From a checkpoint of a small mixture-of-experts model trained on Wikipedia: 12 layers, width 128.
Below are experts of layer 7 (counted from 0) of a mixture-of-experts language model. Rows are named router (the router's row for the expert), gate (a neuron's input weights, with its number), up (a neuron's input weights, with its number) and show model dimensions 0-127. Each number is 128 + 32 x the weight over its row's rms, rounded and kept within 0 to 255. Numbers have three digits each.
Before each expert's rows: a language model's description of what the expert responds to; "comes after" lists some tokens at least twice as common just before its tokens as in all text. This comes from a sample of Wikipedia text that the model never trained on. Tokens count by the router's weight.

# expert 7
What it handles: Pipe separators between table cells, list dashes and heading marks, plus year starts like 191, 196 and endings like ent in Bonaventure.
comes after: "\n", " in", "l", ")", "v", "al"
router:035097115127169111112136180154134127182140146090191123165125089150137110152103126110148136108095140191087178161062071142092154101145158075127126089129173180169081155091172148097071112051156111148108073118158107112109172123117108116175139170122125151155144074096147121122124120171135172155092128161103157178158126127103121129126162082148106100134083172150193107169130131087093126134129
gate4:190108176090166139134194061153095145121120126109077140054145097122148143136131081133162185120079124149102139124165100079142159161124107118115119118112115173098161081130106102157061093140096138117140072158104109126170094148144098159139050215145094163141135073101065126110150146142197110186145119129118096071166121121119114100119097128122192102116108130151076119175158133124118150123097
up4:084157101091134154173101110157124159108141094171120164093089124121178076077085127123140111102085105176053136106080148074108113136095112129067160161074172120125117095118098123128194078145079153152182132141074111075161170129159115157143139124174110128053102124080169154097108080068157128134134105131160143082121137112105132098158136204158114155126156133138115144111107119077112099117068
gate5:149092099168162126090165057151161155091167123073102123119113099174065106111080101154093182093089055163106148169103144139155115124149049101123146199195141156095148069128138152086109093100140170143110125169112131113127122144119102166127069147148104136126089155081130155194142165130149112140110138135106108117139091114132160117120182109166125057077145140128140151106193153156137116162171
up5:119121157220137152119109119056137076103076149094154117157108118143109068117107143121108106093151052178099125110126101133049092104119136147157084116159166121094188108131091160170122113076121154088149175176134110089044163115125124112130137118139126194092137121141070166105131105158162141129064138112140090142151109109125179158094102142149084143128099101164109161071167133148117067128130
gate6:175160115083139131150130081149163184131146135188107173191116099122106169119185174087136113168144166127186106116148185168138176134069095165103100111128148177103131110138198099151136145138112152144163119119098123171132083159096120059109109150091154136096105105139176109131066114077132144137158155074144160054132125151168172161140085086102092174157093165117130087143092133131151182143145
up6:128114185131126144084128088125106151132127143159110161161140102191138203091145179115110163169129192100091046224164138150072139142118153128122088183144140120142141070091113112090122136155083062090142089136078139098168129226129138107162121178129125154132103137148178132144090108127145164132135166106137109081146113085122124129142127170088081086111117136183175098126125138140156124130156
gate7:104102058186137117134151099103139113129139119149131095130083161101162137133132095149127120099124097130073104140179159161138077047133130093092070161104099076174129156098100127118157076126130099090122117135154126100082042080122127177148109120040196157122146127118142116146166115131168087178115133108151076142150162149138158135216145170131152073112134156088136120118133156092091065122120
up7:143120133102107147146093142186131128149178138114136085131145045144149110094157114089159096084149128084173136124088149130089135108081173161205147208056147122126070125154077153147212169106070109153159106126161135159142118153136120151087211161126134116125126137072168156146157146107114115151111156154145167121184069146130132102144079087141077158133150117130100140086124114126143129091174
gate8:107138111070136187116168116139105131148152131134107112166110122076047147104153118148162058144143117141174132134079110102153076107133118100070112173088131157166111131173146150105127192045106153123155171149221059151105095164106144109146157077109128112119138093118111163137073143163155103108173086152184168080120179088149154167109137103128139139129140167111142071120125129156143165094124
up8:143125143120132150091175068117112191128159150120078170138157135154149145075101121178125070139084108187128097208174161105107173118122130111126148136103153125142122153107186184123092097168144078128152077112121162108095120141117130105100105112128136135106138110122073089125159150089138128187133082168125118127090104074117086142077168144070142024106077137130144173149131174169133112117193
gate9:114092101219080106128077150112092149106105090117139117094138115181148116136067193178155136099160143111100101208088086133144103126137055086119133164175083158091102138161119117070087111139135169078107141121122140130092181099130136099117081113092129158122093152102139095113126064106146102146143214138136111123157137108129119147148135116108162152153148132148129159120185108176156195182086
up9:128162160164155044150148116183127140211151146127090117082178148120137047121121111165176144083089171069187151105132115104133108070134147111142129142134118140112088113167098144118111077100154147133099090124203146153108107154131090130122116120174147141097114148166169042100177146156140159154187080176141172104171103123105107137131181168149130119149100094127152077114153092134137124123165
gate10:090128221144117136121102087157140073107135119169172191126092100114171120078129156158129137140107156201150133115096081082080188097158188135168174142162170106177087135132138095156210133092134139134116182116121092125156145150175160131148144125123184110079175139142116129140116092164143143128142074111123078163082121165104141126136122103101076166167096133132071150149109069119164114108141
up10:157178090176124138072112139144115141128200121143166169137094138157116071180136140154168131171150101114142135075081126180127100193151099099150117125145184160160136089185138104155136095115164115104117148188145111111141155166100142177128109173127180138146079148172163110107132098105123069096113116107210138092071182143111102137125063167106160173163141106135179115136133106135140109201110
gate11:128208126128112185107121070154090108127179122153135107075102124166125092095145137144151153108142106111133191122107144196159105123186117170092082149128122080081114153090140120069137156114133099139112153171076156148179124152123133064150136155095085131068131202081177153054091160135143083151124183120136031159104154113136101089149132141121120142139132131097099132168145153113149096121115
up11:103101170101153157143123107118147175119110157099130139124207082122070156129134107096090077144125121131141129118119123098172134118077154105079173129132122137142143125112082159130161103125122103083095127162194113107114104178140187174093090145157080134168065103105152161146106117132189097165144088103069164069180116080119143148136157139167202088120146121212126153072155138104070139114167
gate12:111126133113144126182145181108143128105188144149128137069174200159129146131092152132134151102116174100121101152148096080089228067125087121079051117158127110129149101119102130139104133175172157123138134122114113086103159118188120116140126159102167145082150185136106113187160153190154157161126162135077089147121071094073103089106150123127103106157126107150122097151179134130158185096184
up12:105105083107130121128157152113103122089086150174132110100103133162104197139064104144116105147137083089060160142072108125129146159158129199144113114190122125107111134109077095120041110110119056143120085151076130149135097091167121118166141083097136129165080128125143088117151114091148113092113124171131147124112175140132076140135063168075188108208091105133124135134126176124182171120095
gate13:113120091104158082111205138182165065084151195156084166169133139088092096116095122111096130091075102060102123082193134169169106152104159102176119135053112174185128162149157120129116098111127126157166192142130157111161109140125163125096129098100196157149095182115117167125145163089169148172162133108137151133124174112116128115143105135118110110174121136105122177124163135158099127127193
up13:126166099141070131120146102134112131119138114092161122129128088115125120140081124110128125131097125092119107124046069150150182182098118182137201132150084050106166090106117109166141075158130112121158161087133125128097145130079122094123095106114105180087088105095141157121068145159097057143178189145149099146172120092140131121107093163183085160194089102084129119134144148099154106209138
gate14:173149066063083116151120180167112117132163142113105171178114073122088083090109081132203130110097147089101101172193172111202126113103109200175119097136165133103136156153128099107162087174116161141111174183154097085125129147149110084126164148160154156156123115118110106115156113119058040171113122157170116139125115143128066174148124098121165113115124116119160119101158108152121128143115
up14:068161096164140209108162152151114139173150134170132132085140116142094124131067158161079119116191133137077110162103120117202090160124128070081166161144167082242115087124129090112170094106106108116166114085133128164153150162112102133148092126167112120117132104162127115168121122170151108079100119097108174115144074149142134121115166132091063157115146124115078112131127111137108196123078
gate15:138182165105177118150073125131169133048155114134134123169109126138170127093122153161102136111167124066196140150149070151163150118146150095096089168137071132129073107122074113200118148073096126142136128089109090175127176144207122154123131088139145121148073077167211102154156151152115123162146131138124129132080145173170136106133120116092127178127184126118142159173057121116118107150144
up15:101109121115120125078127178130108067110124109122166153097179109093093161153145107079146132177127120149064109167116106145086125095089200098177144121167190122125098151131146152037131140189130108146163159133184075119080080137104157098141132109077141114125161142107083125111119091061127149151112154150147109102086137087148091173161104107095125097138158151123106127062186156159150158201145

# expert 1
What it handles: Line breaks and list-item dashes in infoboxes, tables and after section headings, plus pronouns and connectives like who, thus, eventually.
comes after: "\n", " |", ".", "==", "===", " ="
router:091095141184184101116197137125191155146085166096162098131082084139145156100115157105121118124125122117143132103095097139110100149147165142106131111166182133110133149113185144111126187065036091143095110128187123183166096159155145137135157127118102070173137069136138121140164119144139162084149122213105172119099093128095121097090127075174178141101130164055142164124143127146141146160109
gate6:097162128154095084088082134061128131109118088154097188139139149158108210179111124102112082116141100111088120158137145180130165162145123163105095146103123177110162076157122102127105110155075133123116132155134129100112151140056173111101165127168090185144126118136133078102081084147080143159149082121145064146161086150145144111110129130129102087087116169110122163160063112100045147179184
up6:195163121122140138142158162137165120097144147097134107144131145179139119084149040146150097099100084098140180097142109162166117075176133113119120099095095146128131082136109106153100122104148181114150091137130168148076181140211095142179189150131134120133182080137135131144187186166098076175099123118081156125173139086171103155077198145154114173116125092096136138113079147139107090120111
gate7:117104094177122148174160107117142154125112142107111110112140143044049146183116174135114107129201126110097197094123120093118174145111111090095097151159123154135173074135126108104083142127159086167185154151084090143147132082127115103188167117138090120052173136093148122086146111128128196120206170160139143110106079148094127092149160188138139121131129073118168140134156138131156119077150
up7:175090101092125078131069188143115153161131139097102155175098094117087153099172111107101101121131101086121144119117155100131096132058051131167146108095158091120181067115117121071136106152107117102186179134084069135089080143122157131113154137167126074184123124130142120218128065103097111149149125117071172150137112090093131156106149080140183112093116107128116101091135130117142123099183
gate8:149123105107189194231121130117111117141136140125154099130070113103155120216185127110176122153091083108095123133142111049105088143111189139091184142167109176139170119123148137112139113149148171164093131110142092131032124122137110160120129142120159089179143148122111120146128097124119063180087122125104157107081132058106137173136107089140138096114157118133131089136152148097102173124179
up8:122126082116167179175185116111147173144150156105097088200108141127133109152124149151135088151101123127172148157132118084096041099105087113034184120103143164151135131082101163152139101147113149124079071191159121122119076123059120130160146104113122160167127157134163078117103120183153113142102111111181188058112145105121162149188140100192112112117099107139138117140096134117117094157150
gate9:107180163024209113105046118140127111100125144091148040131104154130097138092113152131148199084134136159130110146132162120123149107076171163093103116069116143120093146130133153130106111147142150153129086129142153120072169117135145147143149110111163177097095100148145118045155160121129080162161145089116140112115131194122108139117135097077049123135178161165120137139074117097134157134096
up9:112155151031144149125073106079153161107116179112087124140184107194102115118117222143153154139090178153132098106128207093115109099165130162124116119100098159110100136117145160103055138118192086104129136110118134143111173098094142126110125121074135141151076091143115138090153118054197153147156157133115168107158147169073117142116125075107151110090140121106174124103064107139113129130142
gate10:122087134117108186116151087080086135124129087106060097141099142116122162118059114137125151172102157124177113148133128121167145163114148133117146140158117073104144059098221083087110107157102050150104119141094106113180125097210139135130158166147195141127120103136145127120132101142143191100205120105102190098087134128126102080147127165162111089082161140140135147187116129147085157158129
up10:140135160113146121103169153148068146093098170141148138132073142186077085139127125087144155177103188152140162132101122087143115113125142139123141108115150082118108154207065133172120092057083110147107127159134196153137099152118144084119163139097109155097120096072118148081085118123149128128132061073072084069149068079108177110111120084124135122128117170165110126092145170097171146082094
gate11:112124120151096090191154147119064130092167133140104130143117039138099132107172116125145136129109131096112118101104135100108194129130108149144097184134134164181107104166094159102159132136092096168103154112142150180204163201112098132123130112096074053109166134109130138112132158166149127159149132116073070175124072098191134094105138128147180121165110146132153045132060123144180141117144
up11:115123142111188095066175075136177124149119123093119101131117120159102184064197047101092119232103126165109137155134146079156152123166093125163109143116178122127152090170119120091080142148126119116131139105145146094097067097110138117101111057104158149158180165168132104160154138150136175155147131163133161085104146076076165155178128140124117112118085122147150156114161136074125102083120
gate12:100086146085164118092154113153138119130089198135103108096135116193150103092181064141113160095051188162197134108153117103128117121117130097115109140116110125188121122099120097143139075078106161195105108208127111127143120151139200144106164081125136163151077126088074103141180102122136102121163131089112127123072140158096183173155119115120099091062107164148115130140107150132102081148155
up12:105106152108140109124187088109183130142156115095134157151091111112054098085131108169083104129216148182118127118173148149028119112160120096118140142150109110157115085100082157184159100120124106169131091106134142106140125151142140188105159103096189105132102110150135083139104155138142154088088095106153150079100120076146153183107167110140102074129102132115110130176131084153113081174212
gate13:112111109134166119110133100118195145128148124120110168140137116198103145144182046086158202165084158132110099110163161108149171123129094164141096126122125179174135149125098140137106128083140130151114144170146122151149163178099130124082100076190161165082086115143100154068116047153124160154110127147092152107115076141140149136175164117100158124083145089156118200098126104055172081153133
up13:211104134111088050132160162112145136106128182151116126162097232080112088133131175095132133103134151117133155136162132123166163132155095159140099175140139098059151173079105135146121135153142181068113185114124155157158128090123116098149156121116142196076122073109157142108155126087116122161108110148191101185116112130076086102086103128174101077129114160161071121128110127143148119117086
gate14:069101148114131121125111149097137120152164172078162148105094135115120100160128114156147198130099128162094147140148123157173115189135037147149155148112098089083129166099113132097099104150146115145153135141127092124122097120063132166112099176176086066131142201078105111132138099186144145099140129187188053117080118123100103155162189168185113087154185149133142148153120098179155127146129
up14:159172106120127107100072070123057117093107080125169147128091166154132143113161157114162106104121127172138179199107135087140107075088143129142085112067147068209154161132099141096128132104101111166136108160118109159074068146160130124123145185134154131083122154187182110120100101095171099113121119104165123108173144161095162186161105128075161096094141139163100143113100100139098075097090
gate15:152110114092184161152085135158122119141109131096130154086130171049138093196115132127107108093136085141097148144158108211114076059141068067198104178066129125129158152110138175117111108176108077094104131154144190145109198144098127148069105086131126104137090153125174110155150156092135113118129172118177120134165156140127084125180175135139155112123124134119111139088129141087125065133147
up15:139185139125056119097078126157152099098103133176139086145129180134098142146127130117166079132113131137112158098198128150088154141109095106111132139127080152067131167062159169126085093167155126102152081133136147086139134134067140126096146041183116146141150112108164124155131134115144150122121139175176115080113096143124054102175175135140145099037113108129155181129119063140181129176102
gate16:155156162105161087089101124106123131137129135125144122171127208099079124154189150105124117074148147169168137078119129166150111141175091154112086210142129080160147131075157136056108168097152120148174155095130137117126157158089127181151118151153172112086160132159122181098122116111165144102134116132137074121167117120084096100180133136179191124101111094097098094152076055185129184139120
up16:111141159179136111154169127115109181070181148055126093098139145099134160118101124082156141178104149077084080137176180090094118133147150138135157125102107136163143157107101086171130125086192123118132150155141072147157159130156121211070131133121169090179103088194116155077180140117146127074091152111091151111101139126111113172111114100113140146176091124158125116153103134150071066096079
gate17:140117129128181163084120167181169163138189136118118152115091106088138120142070168087113127140081124139140084157174113152190147076093074129145143132101145172125160133141136171075130141106147106108100062120143132122110103128164147133170139125131127126137139144140156136105147105210114152124120078135134188088136124065175138198206184117095159056085168129127133137156061105130088175163163
up17:174092187116083126169146110150153156138199120076135099125095112112128104125178126082120086146122126136133086128155172175095138080130058115127060118137130128187145176131122159162127130148137082075085089075122179167118072169169118133175125132146171115131099133076166148124132123144111168137058096181129116154148148099127188153187130073139169055122111155080074134107130127145121120122149

# expert 3
What it handles: First letter or piece of a capitalized name or word in tables, lists and titles, such as F in Fusion, G in Gainesville, Sud.
comes after: " |", " the", " of", "|", "-", " in"
router:177105143115174093185120096175190135193124135107102116134122113095154158186103162173129154170078131131131148145110116087081082113183196146130199099134181155133078170161131088144090164120137080127098100128106190165160103158166105060152106121112089151172140150126062123136136111158175157150131112161117140148055114124113105112115143087152138140114159147104203111114171116131117141170148
gate4:016098123147137150120172115104164126168145078093105105139150116115174082166142110143102159093097135143153138108136070145154124117100137179087135140170119143049144126098149173075124170120139171150146098143163083091176093155208106101158073167150119107114109181098104102139171138159145125054120152174120156131103101153135113153193120131121116161147083117094141087138136158149072119184113
up4:099138117136119169110125132096159109131137149130128140121108050122126102095086129124151140138127116089137114067093131108152170165137133157140120173173183094148086163096141117154165092156141153159137133119048094135144164098150108128113179137106122124098200189128072152056125084099160158134127194065136094155135073222124157100098057125162107127158140099122140154090180070133171125096104
gate5:166150100139106147138107141087100110125106141163142048126171164101101109125056113087146104152187206151068065169150111107138141118137109094159121148152089133127118168158115134125135073103147182153132205148185147088124156132095156128084196129145086124119155129158156165154111123165052100183084110101117087107181176107148124184138109140139139080082104121103113157142112085100116160117112
up5:142095089179178078171095140108117081089114167123134145105126127130139110089172143088109173130100120233155101103084131112177143196188143167135090156123113093142132112142145086136119167120128147088070153089134182127129113051133121126131120103104115094111064071068151110132171075110085168120084134162135111141082111100127110122108084096107094138164212105129150143147107109161112092140124
gate6:065153147096179131162124140131175137079138131131098105098154159137044128126164091089069205201162178220083145086128131148108081145136105091161140124145097124098107150083141173155058157096143162125138111144118177111141126084162104154148107089164101123175115111085100121136134121145175111071154150099085120184145128115122139144137173149137186142117106151170152127166110100095117103092123
up6:223116146150065136122109129132095099148134138119100168162132074137051122215154141193185161087152118104161168080104122125126107111115105177106137104185160125137121080190112104113115139071155097140165119145124105154150179060117095145205135150128134135148121081126127135139135142084122109090156166109135146110163105140094143090134178087149175086116065097104113145100130126086123095162110
gate7:130163154157213201140092143161096117134156158198219093209143090133113120103141124112086151099114128172053104139097074133151141192147107136154120157109118129158103132127113147188136129101108144132053137110155122129099086108107106169139152133140116157115193155134166137068157150093156087090082128132174148130157150119108081120146083167110142084178130089114143081104089136120143126126152
up7:074139106121161062082137103137089203121153147156141138058174096125150090160126098177095143080145168099165153126131150154110128042064063128101117148156161118162165155179120117082130167132151108159205105126074167156120177119151125158133131160119111108099074123164151177153089124111128114161123155116142142120114141131175167118145130196098119124069162114137097103072113113121174081133116
gate8:111170098098123148149169097099126143068172161111122142116093123117130054158200038095114096093113137126138139131162141136115167102128103081118116113184136086151147150132119105132066073132117121206107116166111172131120125175098105156143119095098148178100148111125152101105164137121188080191144094127119193128110133108128106121119118202107105074053158180130118192123108097157133094153151
up8:172135124177154170110176158130137104082151179079137142103093127150168131074132114106144107119163133141203151112125104127168131196158162196092105112093109087143116143150160109162150128119188131153124144114161171150172081115125091144184205109062150118085132105155119129178125133078087165140100152111091108202112117160130122159098095070084095142181107152140120131168100115085094159124078
gate9:120156118136103162122113117111162083107121166103162115125142119100074177142120155146091133093122097079132096157172171193095191173139122085161114159094128133096139134076140155165132096147144084102076139139120152098150129117132127237075125058133134157105137165154177100113113112172131113077129127181132112151172102119116088112100150197187192103082101120181145132093095061143119089136128
up9:162156145104159113128093095130091130146118106180132092119136160105126180113127118137111133091166104135112116165179069224148146104136102135175089175126092123091145131070176109125107084147162037125163139164119172119191135080134121187159152048138156141102141153080108134094173129143104135107120132120110118146109133144131065092174194176136187114085152062176132145107169119134123121133109
gate10:090127148132100142158104094095109127111078077181098140087100102111158132124141138171106116129156122121138100120126120125155136101099057111122163126090139102072123163092083129144091119118109165068163059126189128138120082103090111156157130088196112098139149140074190111123139025127128160156153124154137150185096054100130150133141126166116117132071198077155084170166115155176092124108118
up10:139128138090065114119129151160149090087073143184105113163115094151157162120153131145161131102153130184109153142107090176128145159144113070116115159133144159085129082155107085115063128155106130136202117098085100154065089152142140059112115123143154152134126143091152123137105092097043096096122106193119114139082173069128082101112086096121125139163155157183158121098147203105100170130071
gate11:126123105103139131112111149084131142180068200124149124077111157093123109144114120130124106127083137124098124122164128140188108113161141170164140136104087110114120111115124076079154181163089139081104057085097104094174095086137120198164141172187164132130153144130127145131125103139087215108121130120092204095111158203117084144144138127102149109089147020091110173140129132109111117118107
up11:116116158141142126128154170111151136125106190167158116207158121141059107167125153110154141138152113126174085143091144099137120128176121132176110151108115143144087186129178168154091176177126119094162148133126160135202159183207113193187117101190094083100153170132143179076117146119140096109160175163104162077148114129124120089080132079128150175093124106138153083135107117084149155137144
gate12:108140123125115114146110092123157125098135109152083193146181183158157193136078137067152096116116086151118084160098126158172139112136156096091112093145110138122114094150124188161111195119143149115172158130122193111093159116082110116121068159128128157146084125155117131123140172140117086139137163106118118166094157095136079175079134071093134110228137172084109094119122204134147074104181
up12:133141141149072125139084156084090114107113138122167151148134148181051178117121108141141075102116208180135085162122138113163145127151150129132155144124121089205092116142105143118185181101131120112172115141138203127055130024147135135133117083082143084128134108128160123077175129134075131159047120142163104107078161136125160124150072106081148143147098110100128148116122141116166162148129
gate13:150162153113091090141137138109168086061122100116138165084104186132101144183190108128130172087092201166111149109084112157106067089074120132130142083128122090171167127172167204131132159090127107137157104138084121151075166128104123124117096153151106130086087114094061136094152123135156084127121128119124176141170110055099111113055151164198132138086112137110115111083151139148155154128144
up13:122155089140129127142089100136174113127123118109168139129078135153119163211164123101189106143137130107078096120109116115093063115135069068114140104132125107240155115156130103111169095139107157082160160172117137090108161109126159144135155081136205163097110160146076150130095114195127125158065127120129144096146181082156172100139113109097180160174124127076154140098107088154178135123106
gate14:139153164158159177150138185175154137110125160101098154145150144088112101080142115162150090157085142065121151128095173114188089166128116095171112163078114156125085083129119219068149082139098106114165135064171153153097106160121080107127141096202150132189117150135141104146136112149095133157086172101166128110104097136143117098112158112165084120082110072151121128064127128179122110167089
up14:178102121095124088101091082079181113098143157178119143164132097114131119162145084153133133151105151153085108151100121069124107140096095130173113090144136135103134170139126131089104131165130159128136120146129147115107099188136119125128120153153135142115147173168109150101133223129184154182166106050202074098192153170167158140148172180107222124149098091102119087106112075102108146106099
gate15:125087111096126037115134095152167146108119076078122199119072125111103144100151200080108116105119178137107126118135126124144142093112139139209165066156127155111096112125086166112134133131099163137033122148064151065198143105109118089143182104157094188114123068148146146084165095107163146155152173110083142096150120182088125153146157140135136135153127134136121126125090101123122092147137
up15:173114112122146120152179134194138173139084126137079189121117166079111132074123133112149127145106185148162120134140135111137171132127120178157169126162144127134141139145153210068196098082116096160074199137131093093208130167161112142164217152126139156127141092144121073190111150145179176141083104112127147097120157139092151101151135092158134103085107149137134141092103105092104161128098

# expert 8
What it handles: Prepositions like of, in, from, line breaks, and first capital letters or pieces of names and codes, often inside tables.
comes after: " |", ".", " to", ":", " –", ";"
router:140111145132192135173126134168137096176095124087186169098141152144164160140090159093145142140114108134148153160109127111116105121174217187111165165095173120136049166119119134106111165101069090144116118131125149123122095138199102045149159115117149125120163166109132137135142183152165154174143094157168165139106139060108163136102176116155145149108134141116202120126165188071114094178131
gate6:074121141152200146166096099146169164091137081134120110130068096129114138074120083125058064136093091129101117124125145174137145128170119202124124132105056098137091152072089070146103119145099163123148114119108164069153132196146153092144082167139170112078095160140139153110166126151127101120125151113111089126144131092205123162112160173075141103119092177153091101105109102112098146132179
up6:102068088130083157082178102135154162122174119105132098111169128162156137155125121136169079131155134081141148132152183082110136149070193096165110129171168133135062102180121152136134143109161112086110118093167169166129112119146074124118136174129146070156142103151128111143119087163103131095106112110142092167153182125157200113124066110132108093207064151174127120170143118206162103136149
gate7:160146139137130132106099166114044072123142099132136090168137100094095086093149115103154154130126175192184161070132070132108080140162078145113100161094163192133121101134104088108157172108092148164083131163150154101185162105136128080103138087131159125107104125150150122111082137128144160113119168111140091159122128080084130126200162084186071154061079117087159146108129128131090147114076
up7:098165069130103105114046146117167145089124158147124092117085138128150116097096082165135116091141111102110123164124096120130122153110163149092098181063098110145145132136153113117119124053116079131189136093089102113086125123155164163111145158103126132117131098175164162162148134121108084101153126114182130137162109166152138074054122180119172159145020155195141112149128134081115113205156
gate8:155157137111094075153167095121094151152121159117098124137155089135126187098129141130164190128128067148135132130162198179130152165108125110111156119131128166112155116175102090183106142106098076125087103138134147120101174102149139096116159130089075154181132048167102124103198117109053154153174106100118126115148116147175134100124093112170102125017080124149121124128086127102083141073100
up8:195103109164138082151190138167112130103121133147117132108053141132149078126129126064081102178146162075109113189139070128155127132094146105137098046120131122142135060149165134115067142135095231172131150130147127141144130180088126158164152107164099116090099155140111093133107121159150153143129096167139120088094093090084136109077092075154113146141108100162139105183193125128160122118146
gate9:161103186144171107138165143108100115069182096154149097075219158149058065085089135129125116129147142141147151109111121115094096107170122112174141122142067081132133076133140098212093095117159061206092083131107146136099137094156137141152096135124105097103160151141165100087125089139143097149119095186089183104158109085098141111056146128166146159110152139124140136105136116151140125117103
up9:125106119117129147111129132148064125071108112089124190144166109212177153118150132168129197093112040132140114189123184122173152062124131133117109158171142095106155110154155183083131143167104112100131163094122136096159125148069148109129052159164115158147044079168180120168119157099129162140114118116142090128149200134077167120138144135154126113118150117106121135086114129128069130147135
gate10:166116124074132173149172096115202107087154118105153039116122119107138149098102116142111106123123143157138183039109101104094119166176156147102107138151095163097165144161157111118139138141179147217121129104150100095150113154150187084133163149107105087117141044152098108085150104143109121124136151112115123094164126172057113136098081119112147116071118150169158131127112069122063156097155
up10:117161124133110091127132190086100130114138056159147094072129061118086124190077108064091131127137105103099106123134190173140178061100049120149089122150096116124136142102154099120135141139086115115169173124125196189192152090129114160073099145147164142138160117151117130071134121072098096171141141098092163119119139128142098140192123159091175119145143091094112100106084141115123086140123
gate11:119207108159096062164159084167120098138078189194136173050100130175101090129104202116112128119128101101104107089119174131088119134123147148189072106157119090103131119168148102110127144108128166122176120098154207132119156064146167124066162140079132117114172092126138148099110114147191126115126143060136144127102120107132140161139159091086114086142122128137076134151130129158168133082140
up11:118124085099159096128172184108104176115121119048165162149099162104086077088150094152114150104155151165098107160173113149109130114063160161157142165145163178113132154113132147122160046147106214073154172142133127092141159172102162149126122164120134170105117117073133171157122135086182097129162080136133132146103131070068147167085214130137132138103123127117094140122129092083144102134143
gate12:107147086162167198112113133143178114119141142108138104137161098138149080083165176108115118143087133118115114170189159118146086156134123119171158101142091137106164081130107140129140126107155153121159099175123085126178209120083128104166113098073109181150057112112102151170113082167125178148180150164141125148200113073142134182151107138116119163124140148149163152086136085078165039153150
up12:086138151094105161139151075060178122129137103101114153138115133128095144135110090062070093175165136095168144055081169177127102171136106147100185119152054149124140159130104190103141135125134115123159133152150155127140109105123072124080134106124094144147082140103096082136123152189157141134145143137187113105171045115166150120119183092125116078113124093073152146132098107155135067070163
gate13:069164115176144086143175140200185148118125134138068135142128118175168111144175122119106083149122113196170153099143139150166129226062131090128151107095097122089132120096078129090109125133103147158127064104158117115122110221083118110154132060100114144129109139141131155186180134106111102190183141089129144102128122080136130114139136094145151146119164119148121114173099110101135179074131
up13:201090138196084119098148138052126132158153155090095135113182155140127123124074173115148147151169169126173119119157131111142103138160149166115137135183100153127134106147107228119136128107141122162110145165136185125160222099145165152118198107098153146120091101074101094132121114121103194151207095189136108103155120118134152112149161102154147128078102137151137120112102134124105113202133
gate14:192111106093103117123132114115142138135151087151095201128142105123134160089114164157159163135094048167167086109136115167118175131134125130089149135108065180102107126144148098161063115150191112057138140118094134137137140140149113101095138105132142155121131178151089114087137136141085196128126116192179163167093051136130140100069146126146133076137139077137090159187115151109070119200140
up14:132069145142122075070125130118041125142136067122133166143113115124149160146132168158147091175101160198140085145165092073082116166079148168159121105173142160102110201147095161149130135203108131106129110133105172121157172126171081170092079164095158158120122132109103173089157124100068079120118109109145137195169106086131131121163120126147089124138122116161127157101144167151119153148060
gate15:129091148165142124175196133125113132121125110103113113116185137145129166113133077138148084123137160193167124158129166155186055073121074083153144102104107087157120091138145123121128109103120096122193078187096152165171132076193073092124087144141113142174117093140089068122133100106139167146124117089168147077101146145154123139169070121135149128095185146047079158092116122167160124125132
up15:113076147179141155163135191114130088142149019197139118176165110156068180113176120142107048128150141097205072096139132131122103169168140105148152154120093138161086089157118118154143100086113089166178126148085151172152103115168110089099105136089114114134129115149082131123062113164099120156126102115142115088142121149115104133102056102091100125124124183147133137130133133103178083118142
gate16:157059138076135135118169073093117143097097127121076126135155164105102144125131205156116109103135171132137140147136102135094078153165186108103137075185137090142159102138190138121155148132073142078116097137094175125112137157113112136130090192149107117145121078123039150169151125106122176133184084139138146069083162156146122143165088148132064139148116132129121162156145151150076185093060
up16:108088126110138130131081050142156125119122146166130142085140108073133077134184117118147191055129156120181119143117119148077120133097117136199108145162196124149150132133196129187145113131140095157123151157066146122118149179149101189117108114142155125206175112155160088090153118137132136149118131095134181097141128139145084105110130109105085145055189162122100117169086079177166162153103
gate17:155125130096089076163134127152154069112130121112104161127146117147111141115087135126079139161065168085176098163167116110145149187168151115130097150151076102168107113132135140122058112147095058129099120145111137094125067126063151176173132125148136070148143101082138101167057155115051154130148121103130184047144115105122107155110173187132143101147134138173163165139156052152124151114125
up17:141128116120083164084147144135151079120178167198152139154161097125180077092139168095165060159119143116156133169078074153119152155162118084132107131130109097138164124153112069102136120122175104141181115137123124146124095174172119145188141085073152112090113116187104102131111103146056200100125123083087120125153132140165160053109106065103140138146134127066071109137114167130153151093132